From a checkpoint of a small mixture-of-experts model trained on Wikipedia.
Size: width 320, vocabulary 32768.
Experts: 8 experts in each of 8 layers, 192 GeGLU neurons an expert, 2 picks a token, a softmax router.
Training: a variant of Adam for the experts, 11330 steps.
Below are experts of layer 3 (counted from 0) of a mixture-of-experts language model. Rows are named router (the router's row for the expert), gate (a neuron's input weights, with its number), up (a neuron's input weights, with its number) and show model dimensions 0-63. Each number is 128 + 32 x the weight over its row's rms, rounded and kept within 0 to 255. Numbers have three digits each.
Before each expert's rows: "comes after" lists some tokens at least twice as common just before its tokens as in all text. This comes from a sample of Wikipedia text that the model never trained on. Tokens count by the router's weight.

# expert 6
comes after: " |", "|", ";", " \"", " had", " /"
router:111135020170088173068130090147160107129103123109136165158100106212120093096097152084118085138162127120129133108117122120094071148115158149125126059171119081121115089138161155129151111103098132
gate0:144173122063122145157164124177137085109091181106109125144137074211102143098123104137118105121128199104172104153115063061160127076108112114178137083070148101103106141156146172061103071036079154
up0:119140113136134139146111144145128111078074153082150157156128170178092124103099112122148111110139175075177097116077092138149170116160159167158089113087166113130113114131103128039128091079120128
gate1:082161108180160145095076118129140106098115170147131095095088155122180129184153133119084068108081134145062097135171158117091131133163153141100121103157101095168147181132172132150136144059135140
up1:157187137104118103100107139099094141144094188134131126119102157107164069162050111142102049133108113086128153092163123152112152176170119122124092103147103145222162136063136104153164094121073188
gate2:180115122171142181112142087171123065111089126100068185154175093158130167194085089159136084108148150137080130164123127104169088144107107078119169128116127148106120102137146127137125080098129149
up2:135135142154166158109178143129147091111132160176118139146156130131135097109140083122139097146080080091128112092162077112118143167100173145172122104132153113114126188095083140119144088112096089
gate3:041135140166172137148072182125127126122140150157125097141086120065117150078128163095127156115138094113176136130144083097126131047133149195124169105170111081082066141075079166133153139102061114
up3:139124199097145121113172141130124160153107130173135178165167167146134126172140116114159125132138171113104139177093178170129142211120156119116123122093076142156210083161131127140129146139179125
gate4:094174109154060137120169098202132114137120217140121072192081044117094056053085137121172107086143161126102162124162135116122148150092136106115154199153120136069113154133120130063143141110175146
up4:132094141152148134134119144093124132111124024159111140057155191153101181176210127124055135168111112121168110128117093192173132092198162164167141066127124118177123105127137153175118084127088120
gate5:138160062125142127103189096126155157109149126121146198118115165125119134109139102118133190140079158140122129156101109142136061090109154131077127100142118093111116117117152163092136098118096141
up5:153175077124145138108177163122149153133173148132147172117093178121105117140127069107129169093085123115145106123091142152128135068173138113100149084129139102113076108179153124105148153154107139
gate6:118142103154129147137100117135119115016116166131112091107152130158097118109108145156120176134179106118155140083172125107134131113067136177139145155129138091166125172105082102043121120106061085
up6:187149125118108119106158166080147110210122097170131151105140117120119159173119087149160078120073134198100114151170135125164154186175084109096139092140071167092129142096154136206162151191184145
gate7:183165093128107129165142103161120161100144163119144172141163123153171069108129185179153178100124132126146117154138123191191123074161121146146100114199153111121131190068087140156163165136099119
up7:101137133119152097139152161052146154152115129138139117094170165052106142109088093114161111148139085137101161131110137139120147213176158131088092116140069161140144119159165140174142147150131177
gate8:141162059169116153113166157153170138147029160126143158117207108097139124113129069082146121171104113082112098166180095139123102104140099156077161111102151148128117114070183189118135113108128148
up8:118158099124119106127119142131157101151058150138096135164177129101180103118121063116125131153085125095130137184162131146146116098156146152100154102116118119105117119089133125122176118167149109
gate9:166105089159161175109136135155130088118150152135102182131072132172122102135107145094164091063114139158087101141156110135105081154167118169141127108180096057106134150094107131090080111127097141
up9:117121111124097169109155136120150127095070108151081178182149100142175126121137090120121123177102171082158165128136087176160096154085127121142042169071114148147111060155093149149123089111128096
gate10:086096100192160175166098126160134178115121148168110096133130102120124101117137130136134166111183124143099152176145077176105105113100148157078027129123157164140163139069114176068081110102123184
up10:125104112096142113116129148153137110097127148130122143116127165074158165095101176150133084099124096164148119128196109076110113105105114108153098153115103067049111144111114141134144174100134148
gate11:114102174138087132088095090136132083137160092145062124078108149143138151124057098059107121163117133152086145163177090106131113156085148158127132043125130127128171108117153143119094133097122138
up11:154101084100188128139123198135132142083096151123132158185138129131125100122152127160161096109112136129113135088143141124164160113123116136160126162132099136122081156123129107125147137191145158
gate12:141159131135163128104112169136130104110073124128146173128134113119140122117176120080172088129144142135177113115131110134112139132117149156121119159109145130066176093142081175157106157166078101
up12:156133108156129125062139069156183156104169153139120106123051168170153129143051116114150136055079106051152076130106146158172115095136113104176155097084162078140097143149151148155159118072037133
gate13:107146163095140051131099143119098108098116126118149154112108116077149138096070113160131120178113134137113119141141088186105124129137127076090056146085177088111113154167114073172180136130115121
up13:101148140100159059059098116121070164105134156067080093144100148086120110111139084112101141145116138149190131176103093161118145103113135185137150153089086117127063086116072155151102105086104123
gate14:085124103133072137122128161127119084090055155176134118092120127198143128102140075116086124191159143155104154138114092181184123165109111115155133101189094064125135159069118112182138169084113182
up14:131076087096078143131116133100113066135061165163137113121095101178128188092145110114153118142157153153102108139108098164146130147059097098157133086162114157148132157095128116192111138112152163
gate15:153100073172147134135141130184164137104125100158072162190130116204136115164091114127135164118122202132146136142072148170163087141073079091150092158189074119092132138133165138101153120102126119
up15:138155126106147103140081117146105181174128121166176108121131157154078102139185114119104161187120175157174134098090190087149147104105135047132135086165130124124133167171154107129127180107114122
gate16:132150124113136140124132155121124106136138102083118116174115127159127136152095155149143121116105139177135166193134134134111139147085183188167137136146182109097099162134159123128136157034174116
up16:071142154075151138177112105090122117110125107163091111135145062128095186161103102158130180112132144109153149097135152119037147165100133112130154159060111203147158113095124203118134131087152148
gate17:165157144133154100105108120153097109109156133102107130127039138111164117138150134153172125131129119168088164109159126153181091125133228130155120145132157179047054172094140104124145136155094103
up17:098118127138169134135084156144114112107111138095116089102179077126083123129142103066119146090161087075159082161104081122089117122144099156073132129146115145179163171099108162090163189128202120
gate18:108119167105115102115166099145104120139098147137128141134139206086152184115115061127137091164142148124138132108143120119137138138168133069110082163122165111180113074106080119118159061091136103
up18:151124166070110146093148184084102129153148133110140131127176118140095122185152118134192167090124102162150134113162157164150147151119042122117144101147153187127111135099135084126123078145153120
gate19:088092150098119120164122100156141036110090134129096149159110155092155157121137099158123151137121092138132106100192109095102100163146145137134074093125120117090059056153111108120149134089135108
up19:169140100136137152135152114143130198057177086120116147127150134179133096159094123179174095145105158076138177125063117130188098097055079118198139135172103171111118147083056190106161102148108152
gate20:178188074138143103152141175147148139081093108158135116158085115112127096120187099133132123169132178082121137167095133169133078185104166144102136101121156177132104090152144082145128101073160134
up20:111115142130101150108135129176130209178208128204103150107212125097109139094110175096152113110129157084169118133169162082121156131130072108076116161156125137155094139124106128148107118112138143
gate21:123154152139114156121160114139135192085156128137117126173152098150193088058145125116157059110127140110115115107161061121136078158101139098139102125139137129094179161102087174123119091097054164
up21:113149094100123142104197171091084234080168136135121107168108102153097082098183122131150117100118134108113126086143123235143106148105135102141065151149142147138134130137142122107124093114089140
gate22:125142120145118131147091142164132138149113116222096048166107178147150121087157097070167104138133117089100145134107093190142128163169152209131107099105128076088155094164063148105155138155076124
up22:117144143179111097158082103133104106146163131151116117146104089046197076104105191151136121129149145182105170170156099139104066132084176105077115111097165122051141140114112159157156174163112159
gate23:100131153092119130089129117139141142126146162139155148155127091120124121095113124115158146062155117176138165170188165101148114191099104091146108103115143126047096097126126204171186108131146141
up23:108091144105135125127099121119132160127153134126156127145096087141116116140095123112164201087170097146129141134217145103176129106121081106107111077109133120030114116121109142173189131149117134
gate24:185084095168105133074126127129163128099126129135144156164152154139170123110108062117151114154124126131097127135170108162157169103084163161204153083107071075129099041071134123063179153131102138
up24:110128119181179154147094111150115094161102115104109154166100118083109112123139158116134105172088141108107129113000102157118108153170147158133109111146135121142189165136104151098086029131148087
gate25:146136116152129138068099091110133130160109184117111129120094150191141135134181135151144131153128092117124100102086110144111120084106108159131144154107110106166122153100114099079141085135179168
up25:116095097129120152164142150130138110133152172085126112158125097080111101187074100150185184131093095149173112086101108079096087162124079088181173119148142129095160205133138146095141129123065138
gate26:109112181109111082123099097156158097134130148168107146146129134148134141110069155074125199142157157133055145143141103103118091160111071103076118139100144137149189106170107141104138119107134083
up26:119147143119126133075125133113138072070099144122131100132187136065086165092115102108172108112100175118138072072138164098138118133146123064060131171095104146145120066131171128151174092075094144
gate27:128141103165097150126121171114143088105053162140164189156128072160115154128130121145160079076111062095161095144139112152040127147113187163201130124135140053016115133119138106143162152125104106
up27:113077102123111136149087158094114098145100166090179163118146048143073194143077140159177124061118088097128067127080140136105158098137167101148174108156166102096073124163152142124135149151189101
gate28:144111117130155143089128104200116142146116126111133082151137168107184131100112148178129116168092154115071159147186110161124045152134123140034055139158200182091186122180085167122113091119110071
up28:102103108151118119121139153170111134175196121110191072149099168110154103084109148206089148197094107141089151127192142114109052152139199101074044157203129157131168095130154130090175094124087110
gate29:188131087164102169121137102187143136119117165054116151118170095190168130124085083119117136099183187117116107139134117117125097152097149099124162150182099098059155088198113128100134061029180149
up29:118188112113076088118087110104080164171125140084200067080153154123100133150094120132090118149166117186128112113127147109099181154118114042139176140152172152134135078159170115136146137097165156
gate30:153120096138147130152134167117118176108138088112089129082188127176079143079123152129106143123176130145112135139150116114163096122142106127137121116155099135067128163133134122086102119101078093
up30:115154108123094145148141153140130116127101157163162123152105110093141159167131102142126155152152182146126140106102084163080132159097146121155162120063141079149107136128118172118133136131150172
gate31:104162103167154101147122093139091156151131043108109136081141144053069104038109139170161121146171081146148170147120160133194167082115185160127107154111186106104124128123088208171137124081192141
up31:176178133132125087093117124068113134094097101076147144118120135081100145131176102113138098092096092043143118076136102150166155106190152161118174120114118139094078178104160047154122126149181106
gate32:141116073168131118134105124188139152152174129089109094207107166170164149118130140149122143130137177202153119114166101094123116074144158138123134092110161141039059151230121161193101144158183073
up32:148151125112125140148151065121087117142159097186133160142174128148070094136146082103164192106134149078108111173097109103153140096044096168068120139154139115112120107126076087125145112038121167
gate33:130143085187169153135149120127122161150065145100157133078140180158096125183072107124172121123160086077105145064131136149134113160168145116084154134151133059106141169093086187083119126144123071
up33:117120153116117108063120181140152142101155123069104179131132081021167148105186086143088132154090142171132102125115098133116126075086137168160111129114158116124115142179132071189124133118121152
gate34:113074074176103116122137134163163111033108120147156138063102115145143100088143094148111131141148079180070142107178111109092112133116126093164144096135182127205152133112152122127088133109132119
up34:112114095133111130117175118139140164146122176141130145079099147125138134199110050144172149104145102127126142094148096141152141077155093097047141130159129139177127124124161071119176125125154120
gate35:096094094189125151127210071159181124066123163143110170112153127107155156113112179133172123157117172104164146147147154081141107131164080131126114145140142098121109120126104202133119152113154120
up35:117085121191130149112154128116164148083103195147147170131144108083152179115101129093163127146163124165146157137194094123133115190140113090124074064099142118141098133186102147200095149110162044
gate36:158107135136150117162111094128175144110155156120142173151130137131186119117096121172141136155129175171082143106139108133099134168144201092125109107103135074114107128173082125130148143151166121
up36:164152158079152145097191120126089119140196157096114117108141167131125197124127135158113067110133171166111128111139117089099134159107157097067093182139106177114043137091079096119131079081149065
gate37:076133129087108115159134109157132135144178178136073187096106126158175097094117126146122152141160141160130164134185096082124132133103140132149138108097151167137154088107139148093087153103162072
up37:093103166115111107102158144091173145161162191162110170145076129089143112143081112116138069139112128158068125125130088113130140165147070139109101127121093064132114165120131107162094098138082129
gate38:102099158115161136079095157151061143135095188184130094168118133121148077138164129170136094135154097173114126145135087145110164111161126180134081157157108132154153129132108095099081161144142175
up38:153098086147142151189148131163184123146156135127124141106161053125166136132081116161104157112097148143086156146153161078158092105170128088110146115085183092058123132182162127106125188119107126
gate39:146117139131170091141134122125111106109120112094123155143127108066132080111160139134116123151119153192168167157139122119109139149095152133137083122141121126077145172108149171158120123166143061
up39:154140118143105122085117110104151099156103081128138113166114141121150087146188122106117093152125132162127131166148153108111168107162173105102157073134177051139090131130142147163108108139115054
gate40:089124110100130140171129131144157112060109164088152111150143077122190144121120168116055120109157198108114152144109130171091036131094146116114139142142136099100156180153112130118129118085134088
up40:161122108148100133091159107152154152152127132166128139152152093135117115135151094143186113131079101123170140096130096104152111104159103129083119153129110165102087051101098149103120111162131185
gate41:148126110127185134112134124136109143140140139158125163174083143095154087142130110132117159133095139117188110115166133131125162152129132189129161173131076100174086054162105135111127140173168134
up41:136138116145134139100087132140118080106084142077129148157205151165145110201102140058095103121088106135097067125128136102081147125132111123133168082135103096125093116174155099187158140085121146
gate42:108102097144137101113135153125158113103114111172152131147087065138165155174089072066119132116180110127074142099140086136138098102119146168209159062117083179144113095115127204149146139142129133
up42:125100089063115136155111093120137120123094130164111141106090122100103165162123097108166110107153109143052135071128090116126129123122140097126168140125063176159123131107129219141151106140166148
gate43:150080118142140150143105143112130165060120149094110151134107160173172145143089126184119135111104212174099125097101135133171077122096095133097110128143179144114191118070144148129144120136217086
up43:166145162065078116134151135115130145098123167106124191106066181166147150115048118164138128126116195158153101122138163117128132116127125058077109168113188180141156126124117154127170133097147129
gate44:122097139158117101069079104158119167119129220129093082161091107139162163064142085066171103150190197118156142143201116103100109138157139149104094114129163100095127076162087153145131138122156122
up44:124150114119100151113130153153109140151119109121168052130168122128068105143160077140147147083096112097161062155122142114106174099131134143171148054138139116116154090155143128107102120187174111
gate45:139064099146127196126091096141114100154181091135139151168133048182148140113146146092077105083102148075125114070118116124176108070061121093147157077126087119085116135095159114113125115104144122
up45:130131110181089241111090153133169110096088116141104135134131119089148133141147141088121097089148156109125124183120125159076100123155172109170117121101187132135090144174143147180119101150235115
gate46:065131111126118124160106154140120125137151156099177127109114071143180161131083145147113156122150131086094119071165106148107128078177172116143169129196183095156138165160169082079171104142147119
up46:203097192153155145113149114117139068161128087099099117142082198077128115122101102157144123176118107194154140149159134126135138128140154100143145116107102142113127118065132118154114154155157180
gate47:096156145120111107199066167134108147106120090135117128080080114167134127139084128140065112157116156134099139088068078155175126106130154127172069133134151068059137155100134099140196120158112072
up47:108127138165136124157105111173154171096145110144143121146098211133090142091076105077066080174146113148173130168118078108208146126108125186152110079100125061100128084080133132089147120143109120
gate48:132104108134097097184117162162106065093129105159125083117087107161094129124058130210124153156165166177155123091165134083158105084169121099128151058113118146145135091135149099088172153157175095
up48:082168125144151156111102129168127180197114178111128122092138113139157132104166168120165148106144070131145136117068098158095117171137124164107156119173118114130159146087125154141099127164114145
gate49:144144079200114102086157153153173128113095147096127119166158116163149101140158160082091082110094116069111141148231087147193095136113111218130140182146149059104103141109160111146170120148119104
up49:143179084179108110112167157145197162114156157135134144140186121141126083144152175099125139118121097049125193127186142179161114150129178163110126170177127070100124105176100106166178138153093170
gate50:140126121128115130206147094147157080167099202145133146149091114096183180128131148158153065131123185144154116178164109089118116162118157115132113157135118080123159102160148108087093024141130133
up50:113127027160153104092183195138118135154158152131118137085098124135120120182174154094105097121132113187144139093140138100146151139176115199090170081108151118100116147113137146119132190156145074
gate51:127099058151165123197105157172168172103180117115147149114114118199145012121114137134134107148080118104130151099143132141171074115125147160176113102165165087112129147107121177103098129135093106
up51:154171126103111094106170131135114052097018184146127120118152104143131142104148134125124159141157121123121122149172137158131072160124074110089123166098076128091133083169129070109099112107124160
gate52:135115093166121115143156055178110143138130147121092146109109186140186138088100113126155139140148168114076130150131076128137054106136118109167167111149176114082109118103100175157155185078158150
up52:107129105140122116140084096076153101149131093110193091121058213080144165122079127053122097106170075091115174105181154076079093081137184120127078153083116124106105169115170117159120142056060150
gate53:139084097170084144146117080134174135090082166143137146162092119157189150152118128142098101174155223072158095148130164191117091124170192104131107155083127073154111091128137151122103051097155123
up53:108137129135176127142146113161179186141098075169184127180147091133127158078103126096130138105095081052116136069074109091108156100174148140145156095132076152072121107100152058109087119174146138
gate54:110068123153206164104139114164092080068209086061090104158166179091156183090112130131102159116123102140093170116186136081150112111087146143123142068126113151102115229148113109137061164135113170
up54:128128152104113147072117118130107082060168066120176129153078177103155138119143168129059124105129130143085071161106142144159172159121093143122128081131110124085082162151162079129102136134112122
gate55:166177153114095146068136092123157143080032124136087155137160153125124097101160123089168074155059121123137154074177104110123184178139059109117080163104110165182110109145112148165117036107090126
up55:100065133164174117200097136115100147141208151091162134135137083149131135135101116170065197150139129116086144211120141081161112139125165140144084118170104150127104085116121095095139143190148095
gate56:139146148115137161128178089128117087096145083144111141146159084133108130098139141132174113132122149130142181166129099116095056181075140080091134138133111143080113130109146143164126130093105097
up56:126107155133129147107194142120151156123166134108158169141130049111143055099074076154147107114084135158107134126131129130176124084147140121146150154109042188178098139118127165076119095142134143
gate57:141140113096091130147125062126133103143107094138053141103092083147155149141109145169125128097152190170121104188133150196167108147113130121151149177077136141137149140126155131129109079129150146
up57:143107112110116133130136119126180085146171174130071166123101130152100167133000160159170121106138165133162041168162137124150099068182086091132125120127094102144063141139155133156125087124155142
gate58:148157079120125151127169118176139143136178190181120112152088130123112113100085107149114100145135157107103130138120111164102070117157159144129147153127211126094091122125159141111161114047132115
up58:186131116131125178103145166063149119175107140056126128153097111114123145073136119045109138127120118085152136135162100145090112144202138130101139110073167102191098134140122081144142100087104141
gate59:133161093131143098109145116131132123108139142133094150176136114083145136119144102133164083185144157158111057147126101120120122176000132146121110104106118136142093105119085174123114134112173125
up59:130155084142141103104101125102126119114078178142167153141072136098175134158092111119124108182198132113119036107126082144084116137021162169112187070092160090147099057174084125115112138114158132
gate60:121121163158121102184111157109092130107136127162041132141082141105114205133097127116112101086156206153088121171112132178193080093067109120109110161117126159087188131145101163156087111154175155
up60:067117154138128140136140100144170139102065149148099128113147113164174092056120073145153109151113116179151149092087094166092125145155160122136106102181109074163104108072101128168170141164096136
gate61:182141083091129117117150120161112142125162120178030109107128158196113167093115129169167163130110143108130090156178110167116143148130139084130163139213114140152151089179119200124141154054197082
up61:156127148150134138094165143132187134097105141147109161134119130121177073133096074154090143092100190125124156071123111149160120142126096112131135127078180091132119168054098138133115116178124168
gate62:123186113132156123149169098114141152121069147123125135170139115129114111132134113167143127115131095147147157092129137140171136091130185172132119146135142113105148208114093153131193200166131117
up62:192082100104120145076181140100101091175083138092116129150141138083127122094162152145123092144089089135197161106171116182146159067170162122171091111122188083146068154146113150191149164149103139
gate63:111107079163131158130119104162110133139120208143137133100199089144114128184110180124120082121131159136115097153118157118169112101124137150205143077107119105105153170106079179121118140114182125
up63:119138107145123127126098078125111117152140200146176098122122132084129162169130122130143100194147112134062122174153128112157067089162148128159144049100173183143132150091135163138183141160164125
gate64:098157117115124127140129147130137112141104099122141121095120112133083083105169153136133129135192082083153078135121101107083130123038126151136192071145175126155172195129137119090132136076136100
up64:104126200073098125150113123122132154126186094118130105084163123157145082121113087168136146083136162070061192050149162154143164091179144108165117121137074136074164150089147091131130152141165165
gate65:132152057215194157136112100165114120062081125100134122197090124128133099142166156100102086110099160082143140107123087114120097089147124170177088109076173055110138110090114140104153103095123137
up65:145109155074101143084104146104139168142160118146131109070203129120107178087110097129137119081130112201086103124139156134156171171139106046104164142121084221178158142091139166105102153155129115
gate66:126140192152138164174114120146160062081114117125118180084097119136204123132132151118138070198121148133082114148169105131164112118092169114172152127129218122136108161108112167122120059039148101
up66:128086121144150180172119153134141081138133116145124128094064132170216145133127142188140129200106157133117115138158148126164153087122198093173145114120211140143112124165164133142162098078132136
gate67:122133120124118152146113116137145090122116167050112122120107131148113102117156125138124128113109090115099152129114123151160133166127176136160148170131169126097126205093122088108097158191122095
up67:126102148144103099142170059147137091104150105146111141119117127070188151173116175081111112167129147150205095153140101120084155113076135082115116060101167141061119118099139152136172144130122173
gate68:139148097146177108135122131127111114152125127122130163134165145130143171095130155093155101125138129100146120169205166085126165143180068129105170072133098112041093036128100186128126131139064102
up68:091151134118149122107062187070071116149182165128072084180118091117164124120197133130116118158134152124065112103099143158181106145074099158183145166127113196102131100149151096089155128158109169
gate69:187094075092129146151123149110119080138074091114119142119140140175123078124130097166133102151123155131154133090126132135187112053138147103156075086119125150118182143123152145147130136118115176
up69:118144122109136116118110112126123067154016095110148099123132152178126113153182048129134122169079096034132114106094075094153135028132137113130109096117134151168164143138149120094176108113090120
gate70:129176124131128107092110120161104134071080083134141137153106119125118112122143101179146130114149160209061147124155136112064111148093173123123162083122145202130184127131060149117152135102136117
up70:115085159173120133131130118155199108146134161132067155110191127155124061219088094119109131186123139088142121104102131126176123111128069122143105169130152093096091173089069147136167133108162158
gate71:151125167184093120153129064097131139135095080116107154172119128119163152140094123162174097147108109126111153141140127173147105130141117162147102129145141111114128153079121167163090152143125152
up71:140060073110145131072097175139106086122153133207147161181162080137141141085122118130104097086146111134174119150129107127075139154112119167088151135143109114149133135136100117128167121165124109
gate72:096125067209155138132172135158150151175195140085073152156053078078122117133158154114123125140123117128166169159164153137097071153089195125182079162113099087120117124116137131117139168056131071
up72:080100092152172138127179162122131182176197132082126136105058101099088155163102115151168168168132097168171154127163191119137109104096149097181103174114078110107151140138191148120165154092138080
gate73:123120146069129137203165190127126100095126111116127129124106164146066123116136123149112036151078175088115116082178116155250140118113118137094157134141113110167145145119132104101105087154110155
up73:109132057160162057103091128154091142176109116087137088076093166142133116107110142131130163134176099143117197110113142138087157112149179134185154176108172110095151112145141145133132149129180135
gate74:152109070172128204135202077154178116098163164114131154139147066178127139104083131136123155114098217170130146127155145135110110155108112107155113105136102165134125145145134135139131141093165169
up74:120163182133073085137045175144109123099097150151116113099116185164135089125159152199122137134166069110124176134133105120145147128149124181140100144126126068137156102106097169166147085129109104
gate75:135104160154150117100073165106143201112085078115125083148155195104150155141076144156146071107086091169145127091088140145148148139191082164111186124133100086165109159151164133087087104166159118
up75:143102118074156130106138126123128107150124120133120124096119170163119074071105084127167148194090137125171086138165111111154126078183132131141119179142145106091138153142118156165154157156164188
gate76:148108111176124169115145156130154129130083159105078161142134167167147097117170108167172090128124142165167114110130120101105135093125090109108105161169172172140119095154051182123152114126159170
up76:111124127132064144142096129075105159128106150129130097090101155128095159122158094142151087172155121174161129133117138114113148081146097109033137182171114187170167147162084111082163149190167158
gate77:144160081251187122137185154172159174176151183185122121135109076147176128090152133115140126203135149138134106104141145171071153110155105160115148116118078104129129108143131122128150112148173128
up77:104149173080061143121096111099151096071158154106113130147151117121093160153115129118088118089153159100153114163105131141136086187048103094163116134134173147109061142132097107116073149099107146
gate78:159122144144166147091154083183133166109099155172073137158130117083149101134155132106139116139130163143199093086169078096169176157124124108067092175126168160093100073133080141096090130136175139
up78:159148138128112103125107037155079124106143170151123117086118092113118062152195141189125116136116146127161127131093168099093145146143142167087117163152131109116145086109120076109088120130135128
gate79:134129064114083098113161110107163105144144135145092141138118094126139149087067139140133153105156195174118110166189153128152115141115143167129161172102128143125060120164153194117110096113181102
up79:133130076117108087156182081090171124134177117153111132122122107065128174065069120132140157110180160156134138117195154115155137093173138168151206135112124122110046110134159174160125123155190145
gate80:148142140210121173151121203178112080104149148096121169145120139155152083063116114067204158138090131135127060168185126148176127163148118159163145141122087136146143098137158071135110122129202154
up80:135128104204157165132106171192145172119108110157158125099090132136159133077118136079110166154095132136172076180125126106166136115179156169156121129137133182121136050149145106119091161151132138
gate81:094171134131093165105070170144097092089045163097117119156064095150187154183084125145121119159124076160095145113125067102111152103137105147182131152159117098083185178133146112164203151178151138
up81:085149133063108132174063171109087114080095192084140103154040053074138143139147123213098146161132085159081091111133102141117139105132108153116116169169147166120149176157137103165149127151102102
gate82:105133070143125175108123136122175121117133090142124179100123143117155095052060138117120081137133098106178157125116091201115117171140124080113116172117176103196069166151091154185164140158088147
up82:118136063111125149113131136120160103108110083107172190144128124117114067076106100152146100095148084110155141094107106166125133160115089018120173155112186124158097175172068183206169176154090103
gate83:139123075150169137144217107175126144068135119100087191116116150114104122143167153169088131093093135084132140145143113147158133149069164174130075118099103154038152161083115139167124158103068112
up83:173084100139150133149198127155157115103157111141109147100121116197099146168092165147081166127095126143171107189156141099144128134079160104134142073089103154063086160135147156159081154101092122
gate84:115152080138095142112138109145139187124088110102134089063120086163117102098115099149116149087110088185123109138139111111115131160146141115106136096127109051192138099100122148119150142144146093
up84:099155106151144114203160163112126155128123119077123107103131140146121120069139110116151224116089127145195141151127123116144129108162092144160086105154166098105181125179093150123156160173111125
gate85:163053119149114166187097165126110116112144059145141122067144133181130141133082135163124120039090092083156058133159112124105150094136154101106120097194144075141118139087119128119127143167126116
up85:152108122142129190147139150119134080073112125139145142103124166182107110102119124143135136158113090149132169102052082177138118139139145118073085169174157111161172197097125075096105085170117152
gate86:093127172105058109109083175084084113164079152162130133153123158102117159104088093113090109116104179119140096121097088139100137112131087111099131127155159075099151090117107131147155115154141111
up86:129091099148216137095111157096126123117131111087106115110077113081143140112119164098117100145110142101157072140113131166113162098159107141119091126119128138201127119143112124102095142115139158
gate87:095139090179168167094178120132107099117099219101132095160121086134091130153110104092151093173125096161106140101119120087120051172070151140146155101143063048047114144118138144077151130123122151
up87:096161152131110093126134136109082164153153142111206058129124130100063137154114107115167156206161101154105167136074153089078152151125151098172212074105111112122135167151184063109171171159115144
gate88:134140142103138149085134152184164148029093131113112126143137135133171107073098140026124114139108177175115126111146106122128141193079106141162136101207076097137182105128136085154126089147111126
up88:116108127155136130118133068152069110181142177147093166146155102101131092147140101170116123054199111073121125119129152149099092151135137097116163148098167133151090076121070119134139132119117092
gate89:122105088170173146175131116160155057105151104139074143146116060125145190127202156093141117084134154091074103165100143123142077182159123080070116194134147128090117137110107154114125095120145127
up89:095089131151154116148154120107115113139109139125114123157129054124129233090172149075160123152151161090109129138093130127087102212145134108107130104088090146153129126133090080075116157143103119
gate90:145124115155206166131167164152126138087113124162069140168137132188206127128153145099091192159187174122138126142119076154215131139103160205125134120129102108112142113101033134057098141111153126
up90:078165178159173083207129191123099172143146107179143064133093104161115176110155161093031170130163119200134111163117114103152167129142138134127150095078123156140149154136071141101097172111132110
gate91:114124113139178101160089114123173101136149135098139145114087075102093107179130142137141110147191089130094183116116119167101112185128139127134190096162085122123149150089147086112091120179102165
up91:162121125112146164077129149140127157117129147134107163151134161117185151096133129031107117106100183123154109163126134118111126042132152134131137158072126122132144138113143110104192093066155189
gate92:123079146171102119142106110141144163119143100147126156111156130120172137145086160208113160175105085143126144140090091169116086072147126151178129112153135068157101066075103111108097134128159051
up92:079154093099073126104151127131140115139096161181131145113141142137112105100114093147132140065115122096081154116147077152160110139088142129088154135093170147127118104171123159128144118134046115
gate93:084183116145149124108119101170111163163147125145108165134113071116109159120048107076189098082112114131073118077128130098088151150177136098114177070134086183132146040098145205119212147105189106
up93:109199137132153129120138070157074134166156139106062115149112146114072110120090101111200120110121157167066099100114099114096104161177122100109145069072177147161141081098122169114157143095166153
gate94:112147124098120104148132163139117146182116131167109132084086095160132135114106147150149109170148154111149185181125122191107119095139170085153129156148203119133104214143131170161143121166193140
up94:061131100142153083097117148134167104111137148134140194107093123113123102137089123090104100112121167157173162177167098155110127077085173128103158096053138140084129136124100156076141167114164190
gate95:174135120180157167135126102182155158073171167118131150145096098185173140073188124089161110105150164121135116110136132175191101157131174134180113151135155115117100117139150139132146080122123185
up95:162113073117138167103164158127147107117077158101092168117194159118156124138106112138120161120103153117128124130163116154109094103125123168114119136144118113129137112153083122155089107102129074
gate96:113120055194125143079146112147139092177129089110128141168172100133099145140038145138152146124110121164126146147142193157099109118106107149115179140193106073103145124112163177141122136171225142
up96:140150171128193115133104126145093110068134136158130155089108134136159083111162146085142092129160171161123132110143094163146106120116112163148073133054150127151152126107073139125126126078074153
gate97:161148089109190131128080162200116132121120108128126167125102108133103058150115106142165078080110156142176103117117190171170117085140079157056168097202113123100165097109092165175126160128138134
up97:115131112114155141162115191157132171098138140118179110110178118091084126167146145145129192142145066153131196140131096110148091155109129111134127195133102129133151142134120110104122126080135105
gate98:090135068176123150138084185147130146130075096104141118173077126102131124150165141096101120123126183120145119155185088145058153110136150188136076092186165122130133082161119129157140118185102131
up98:124108099111104102120102194117117172142127082116158073126132130137089095127102098140091108059144160107119115107149090138123158097144123104169131097157139214145152150127126158177122135179140154
gate99:119081106115131153066106119140132133103184149118114147130143160128110158138110115128157073050106161123057103092105124122106147100125105113080122137141120140092119244151105175179182099163118125
up99:139129080147081173113119131114182098089149135140151134156133089148093157155084184120070073054097185082121136121133125132122125134109096116151087110111112099122142069080148103177137102098078152
gate100:158114125097168112123157065135092124089065136083130134132149134101137102088154147192145154117123129163126165053140167079096109109132097120140145120115187118146149176132161198162118151080137116
up100:143143139129126107100124181160162131124133128196066092118134105143144137089146117094114108129159137122179119213124079157155096128137118155102118139118103096123148084107038138124156135178118186
gate101:078166174129087114088182114116117115134148121120143169080136153155098136139183089160191056119107127093119108070121147156139150089126144079136125163116077167189077108127157182121130049108138138
up101:135133088139173133080116161098144145132041181087188125149106093187127178150142084108066165166140114151110118157080117168126136183094129161113114151141148093142153149138133081109089112134123127